python train.py --n_layer=8 --d_model=128 --n_experts=128 --experts_per_token=3 --d_expert=48 --d_shared_expert=128 --activation="relu" --moe_layers=[0, 1, 2, 3, 4, 5, 6, 7] --router_score="softmax" --normalize_top_k=false --routed_scale=12.4 --balance_loss=0.0166 --balance_bias=false --router_noise=0.1 --router_bias=true --init_std_router=0.00735 --lr_router=0.00177 --vocab_size=4096 --norm="rmsnorm" --norm_eps=1e-05 --tie_embeddings=true --optimizer="adamw" --lr=0.00398 --beta1=0.95 --beta2=0.95 --grad_clip=1.0 --batch_tokens=262144 --seq_len=512 --train_tokens=828200000 --steps=3160 --dataset="wikipedia_en"
Below are experts of layer 5 (counted from 0) of a mixture-of-experts language model. Rows are named router (the router's row for the expert), down (a neuron's output weights, with its number) and show model dimensions 0-127. Each number is 128 + 32 x the weight over its row's rms, rounded and kept within 0 to 255. Numbers have three digits each.
Before each expert's rows: a language model's description of what the expert responds to. This comes from a sample of Wikipedia text that the model never trained on.

# expert 47
Description: Sentence-opening date prepositions. Paragraph- or section-opening words and date pieces, such as On, In, During, According, month names, and ound in Soundtrack headings.
router:126145100127127056093075053132158161119132121126159137113087160066108161133106094086138105142116186065105146148117104096123083087113165098099140090108084073177189117077132184162101191137178061140180156138095167152141160156163065095153139123139107126114136133142095078186118136085111113196124170098130117112173118128150115111158108071114154159104138169138127113151082130137144118138100
down0:078126109115120119135144138103132128167154143170202092136138148145168175117089106103159156107075114129151125133116107162114136083067092137120182087123142119142176165140104168121195135113086118126165166130102077119181116098159143111112130145141118139149110129104116163090167143146010089120201139142171124089102119150156141138114151131220103076105113142151123127178118099021108161134141
down1:143169132210140097142110097140165103094089145077154153063159156073072084181178180121186164109152134147155152109153096133094116145100095116137133073073075104143120143172181154148123112153103169088142140167115143132114106153148094101129108123140087143132161139104063082133113162118138198129065125138058131190156093122124149139157106122143104136126155120119084151115141071107087088181158
down2:112126141101138132136166109110133155045170074072111157174178158137184169098143146176067114171179169144118098133103054125124165144127126129181117126147138098194125078091142120145108147156133112134111157121197108115124117157138142168174069089146156175116130126121171137091129099136169089171112096168187126131152163119138064120095133093165086130085100105114137096160093162125079112106060
down3:138099078149135170096103132096181152163146107122121116120156127079153101155091168104174107120054121168130091147180165079093158146113173106098190086135111066118155144105132155086187134101122107119134178155102094159127095170086146096108153150079187122179187135113093186130109119138121111065146080150157152092112099149114087141130163177214158085106102146114100144134138122136129172152089
down4:118091075111094137112099159161134125004158099082101086134124100184144146141133138099142078153104077133143180102096173096158131105113133124135167136110056111199140159099128135132140164121120090103140124122143074127148164152101121109147110136091179131116140124112148153087109122118116088170144157098130104100104102115155074085146116082215162123181077067110149103147094150144114061179123
down5:147118124078125092168120114169197111150078112147103153110141149162064118143149099130150154134146148155170096122115150149127114094137088169153124161161115131154131151095130075114118196084116081129137125142180125094144168142201097075141159147182069215112133098144105145186158094157131172171169111195108114136086066075098128151116128129128117151187143145115056157146085153150151141165104
down6:142111198121127147087055152156127178151116115127125094153135131113154045142115125109116092117146162161083108116117150105081166102041053117103158160141098162131098122104164079085144115093133136152166095154091125171124114074133196132146132108090097168157067089147136192161165157090097114111127113095154109115116082108132148148121092122187087161145171130099083151186102155089147171147115
down7:119162123082191122179103152111113159113098147106106176150121102119072156132117070137104117101125096094089154104115129144132127132088122166186127125186139187149156134143139146143115172139117135109192113114132104159156114066142117109115137078149067076111132099092119079098120138200135178078147115112114084115096153125059108168072110150062060130162035140134125118139087165149146158081104
down8:168080148127195117189122100093114123199146116151115206142067096139104150153118137165115101143171173150154072118164139109069167133157144115148156149136129155105086152121163146119051132121081051064118105147095168136071110103129136131119095169172130174176126067165148090162138070123162176073105131121129099141132131096173140135140102158093101072116104144125164110145136118153120129123081
down9:119082129153146133113192121138076100103081183131133122168121111108124111143088125128141146099073154123085072116127085184081139146124083144137144127092166177090173196139193139105136089145087148145132111129122059089162167147144120077147116173168108186109134115152199080094109118117122112090142117157162147102106068114080149171132121146131164119146195154138135169083168053087143144119090
down10:137138147123150113116114124155164149091128085116184105142201173133161078094124161128158142107131149094145141074160138116092108184058095126163127125089136181177141117106165175023098173143103080115147177136091097136123135074135152105135131136106151074136093109109106140100112065126176125124132165129139128158175124097190119087198140084207139095115131125127071152156122095099142150167146
down11:131159112088112100092112114094126119100165176182103117140150126106155150108172078091167128125146089144166128125063193147145138148057115078142140140179152178140126170108131111137102132141219166067067153127126179100130116166177153105116099114155113112072072152142134096086113132121111194137155142066143173149160172126130135082076174162177179117166118093151115136125146135119159182146131
down12:098105145088144147156136117176143027120106125118081083109095169132170169070109135136124095113136107083131055138094118096136126076070110106126141139118137118163074095120142156123150101139145087163134119146139158138120149130060121141059103128144117161045110111156107149137143116144144153163124045197135160142149140149162155152098181112180114109081139152094102156125107135106117157083031
down13:110122141139088090178100127155062124137107105164134146101101154113115135030138125187090155154079143130096131143144115084107141094156116130108085150064121105182136097124131151200157184122083111135140120111133122114075115190095118117124077103140117108087101151118081132101179153153195133168101112100101140137128200145110181168163124122051099112115126121120143100147062125138123167180058
down14:128147186135126140067184129117159141133136083079119084201131143149100146113140076099097146107057148090110098148098125190117135161119067097142092081142078146134105136061145134150094094134168155126137139143100178153138109118128200138102095108137121145162146125151058098069123114159163146156090159143089139182184142110105111105147136111123114131066150098154135173166059156142184140080090
down15:161180114136132187163188120110133122149075082105123136182218160149146130124130080106143160164140149161107160170104120135092147132157141152134077116125134203164134121081078141146122132083114126119114145158176108174166116111154080168159118138054103151100132163086111087129129165129122144143102099162113140125158132188140104137142129110221094150196125173109200114099062147142149135103091
down16:103142135078126114102113125132106156163121147077158109109067172140143224148138183111090119123179162139191158184122082162140076162174153174135112082123106150175157167087127121180149156149166165106137088116185147127079140116159123096110138110160121152135157139124159168158111111134161150119166127106062062130151152162221151179085163139117108125126087139148105174125142111156129139079161
down17:113117113088090075160117124127169146142149102101122200114129177116128116123138134082115143130162056120184129168114125071138164122086137173169155130073123155141177150109147091133098151217163081076095098169122168135151171164129148103098121130154102165110160085181141117108123120140224133165177113100155100146170096091128115140168144140185128091087149138118068142157112125142192152142085
down18:125132175167135153103174141154081099033119141115089103138120099119151200104130082159077184137139115103110095165129158126152118092074157131106161120181134137152140097118061126142168127186080145121139136112135158150116101098109109143138127161117074143107167146117100172178172125132091085105080066090090109154111172117108137102174100119109091123136095169095193040127116116187164120139097
down19:128108082137075129123107120124153123050129079105114152145173155093113097099091137143183111082175109156187114150077117107127094096113169140090156097130114145147092101101124086180081135082140083196133155080132209113103160115158123108115110120116118133167111079117139165140067146067177117165104096121141124142228078105092132117116108125238138114118123130146147123093107125127131122108145
down20:140141117077125156116172131130137121124126113160170112082122133093142140113177069131073154121180126074145116152121177104143123065143186140082106143138145175158152161065147110139154133140097147159125094117160150091127139106095118154185182085069075152111154135104068096121104098116104137113038092202063138093107136127098107173115093117163117158216112117131120079144121187152136146119098
down21:188141086126104107130089135115163080140082072164114221182106152052092103158124176107111086141112153089120080125142130126089131172086111114152187132109085102119115129096154138138110142109152087096114157116105148177077108109185144073110137101142078145100116100181100124181156100104204174123098118130133161147148111150092107127075149135161117146126107194075082165093107137129113139095161
down22:123101125128173145104105075118180111152109090073120169109099059139137166126083135152100131123164098142111135171128169140191124099093111114094082135076153144159114127165086089156166143057155178115116106147140105146121127184141107164174104120082188116117109124144136184112103146128129079124161095114147143093020160070072119124161124138053111156113103124156162134157177165105141094169147
down23:142079166179140117083118078107146096187111143143061132145103113095132171186116079108172166122118186136171097173147120181122114162106165136113182134143142176145104135111160133121183129154165195134121061066116109135118123141072096136141094120161136141163095119108166122131181155094089148055153180125120155100084084095176169151100122117162137158115099130093104093102120110154110150203147
down24:150083162128125136113089131150186185138100117131145130150181135158158126091177200149155141135152041115139132101103141103165117113132137139082105115126086116114141100135117091148159103173118185176157127164135133081149129116102111134141157106137146149071111141193148160129110143126168084146110144094135169176100175141134107179146193107000081154115160079100090164177158120094136134117150
down25:103116144130152073106117183111123190092123160112123112155058108163149101113192109183110147178156134119084165116148135141089103147144055137145196071088126136108140131116119100156196068145089107134139175105182091108113153154145176131146178132177174167155112157130147109132165190113186136133144100132159070056158081091096115126120109131171171126127154141152145108185170129112109113118131
down26:081118072094142101112128156102131113191139188187121118124100147109183153104055129149124161102176093105091132153106118113127048151151130178087082130117136126136142121128143159169062148118111122103133129163166102046133099155144123207135127131087154113137136128159115142098085158179112188139168139130123105123096138075181189142122136079114188142107101081092124186123199167126126138137122
down27:110155128165109104105098161114116149098162144115173134087175146202127166147126134138115127112157139147099104139125125164129180092153137123087181121165169117135060097145106126196061152118121093082174197078174135117142126146146087112161104122102101127084125161102120116102113169140141131134110092050141067089088136095143166062162098125191108111106099212156078087096153160130150098134170
down28:133106121074115156118102093125220111075066106120120133085103127158091174087132134090129124119111176158178163051108181114124089128054154117106173058145212144124108148192145097068141115192118076127151136138145147129160166109120160106117109136196140144089145106140123106182142104123124133141126168166137111124145133125099094153112159115167090130103117176101083146140164125118152072161139
down29:141140091131069102089154113126099122077127098100106189109104111157071150099151188163103124111114114098141132051098092163124148152110148148128121165183175113145111127143119136176139089138127176191162132101141106121141143121163164112148138155157098143112130122164126111132159196151214102132118060131125120088113140122083114138078144096139070142113068234110043168133087112114100131121150
down30:094094168165108172139144138093199150118087090097098098152085117188050109100149178154216107155109094161118121126064148070087118113144179097138123123104147094139134093119091127160107171118110167161123160091081097136187159145126144096120105128137146166115131147136049154155102094108076097114123138155181108063122162164138091136142115143152113108069130143142111123166120081094113107089184
down31:108104097051110112098134182156166133143100163146106138104122119172115107096095130145127145115112133103065136143094138108117135131078159115150095100116118047102113152152115141050109069052134079202145125100108126124122111135112135156125101182132173088089098123117123090082107091186121097121130144123102144164141084170149117077125141163181182077152147104141063160106157117057125074157078
down32:146165167157136125127153088107194084128161127166128094122146145084193154130110118198101131131148146154143120058137165146088145102085102094120120114101147094122140126093100138102129114164147117156181107113114116076108149081178079124145102098121073093156095153180075146083134186145156097108189154207114118118115156120117146104150109127201153118181143125081157101125187125105050117173082
down33:088143133104151107183134145091119169140105139107115122117164142102055070098116162142157162079068160132092084164091087146137053124183151109099134127129079112201176130099116172177116125114149101136159097147146095102111100148105116171114092093149143082142100139093123109149115167165094171142076134102174033086152158189125155131128082119165127125157100083156143111162140136185108092093142
down34:122181153127156105130168123185123144105107052149142182102123181085166117108110117064104107126208152107085111127100109086143193148138115107147109070078080135153156142132160145120121170135200083127137149172119078211102124133103104111117090118124115117105189156125164139093170095126120124137126131089180141133100100146118114135079130093168114124168111084089115129136067152171128107215119
down35:176099155105144152155117139105089148130058160124183097075125115130208172140128145140128177127062081113158142105081071149123135109141106135092125125127089097112096098101176146208105147144157141130112137146155184114127126148156123090106155199138120070176144190129169090120187184117152118124122125091125191151143159129154136099142130145243104132135099161156144155109160133143156134134093
down36:150162137056081116181101085123181179161147100160132092137165177144152143142094054126138096181134135141142087113101113070094143081122177135123131087086049118116129113134078118110114096151081132112096136219131135095163126159118200090142093096155121103126094116126090176117142150114133117169193136128119090181120145105182102119163120138081122087128159130159090077172123134105138114096098
down37:072129085197109127158124141085101110076132139126069215156177074143129139141128145172138121169107137120131094096119092144088138129132105085109109203140110125138162083112107172046133169071125163084162102095140151151125095152135138165185129142148182066117086152124167122173106113117145097124132154155173188071132109119168142160113160148124123136136178074163087141116096086135126075136152
down38:176138103172116113100093114097165148145134108057096134161128133127122095201095139151165112154111125099068100119146114114133116117123079142106159080083095050136118095154143095075086120104133125134156131084107166160077155076184100119107124101097082104129162096136156100056079156122109056159081162183127110106128138152094147188117086192123078115133093099165140110089093078109151151120137
down39:103112192154115115145166142181122084149088122060180077142119130162154154118149123195112136156057167161149159153118107133114068081092159136125123175081144121138143126164090182154136172136091198102103121087130113092112159179105167129129173112117157070088050096114163104177126192136173138135103148131152134082134113109131105103123121103129187158151155148137128114169099185169177116124110
down40:121158040148124182098144117183157089090132140211143074150167094147101144108106131149118182138126119132074118146162206094102116111155083091146095088121139173120119167196048093132129121104111147135148126130113194112128084116129146148175152123124131139136089117104178159066101132095049130108131116144115133180107148142148160100098163119115085130116115152111152166133145084134123177052153
down41:063173175099077147080154158075127180153138098142108125102140176125075101122130115111136117128089083194138101084069156130098192130132099123097123150132102115104139082139166114151129119123082126171115129122074120131156146126114124129075138129165116143129096175172223162137101091102161121155198130094104117120126146205160153131146149082042142109172147119134150177115106183142103152143177
down42:157094090090142113148150145164183125191109142153176159136101069155105108146167151190119133137136126115134124092139180152160099120107131163170175141158045134085126155173189106123113120106159141129173062127114116011139120116178065145172123132091150144174120165176122161160080133133108046140104091122147100110133083150125119140169137171091089110117135130118121107139185136135106126160128
down43:129137094099099146190148099139166109153127095116136154050139104096151166125111069103117099138093132091134086138139154124152157139045188152125104123109134134152147117193134092133120129167129175103134074139124100144119076076148131133085109108057072156126182155109066141111147124118211129195119152096013128147124139087121168151125092130176083121102131124117090101134155137157155116121105
down44:120129146115129107097093095090140153105149154141162108117156140129061184149134057094188038069122121137135124104106130155142105069124182177096166145158101087091091174190118178156122102143149130107113109153118124142134113156131081095163132111159076105149112158085068141111097081142170167122074146111112096167141103136084107118145151142219096145141086112159157097108117071168138089110153
down45:168057147163076081120106093114112107159139139119148081103189171122144125079111122108147134125104176124165124082041066120138161125152129131108168103091058142117141084138142145171102085118147115090091103126153119110156160114135096151097115162129098089114111122146112128147165132173180191142151091182161114144161110142147135209110087129124117149136135157121107146161118120131235091157051
down46:140094146095124181117171128101218147091119145152112124137128134145213104093155088101106178138124127150098157080117171169114152127112110078180084145130121183148117116176134108088089110108129106146206139187138119112150110111097153153125122123143180143160188160119123163137081148147124091112106153083130156137073147077087141125131183142210080137133183074117129088109141148137052109126151
down47:128154080184099134120130082162104108208125113107150109124133157113117139063144143148074128169061108089163131098122148125150112129174152161069158147108135103133163163066127111179125129104141159142105135067158065163033153108114127088132110144132106105095142096156145101141130062139123139141159059158150134120138115169113162115137139156241164136153131079154138096117137163132065113164130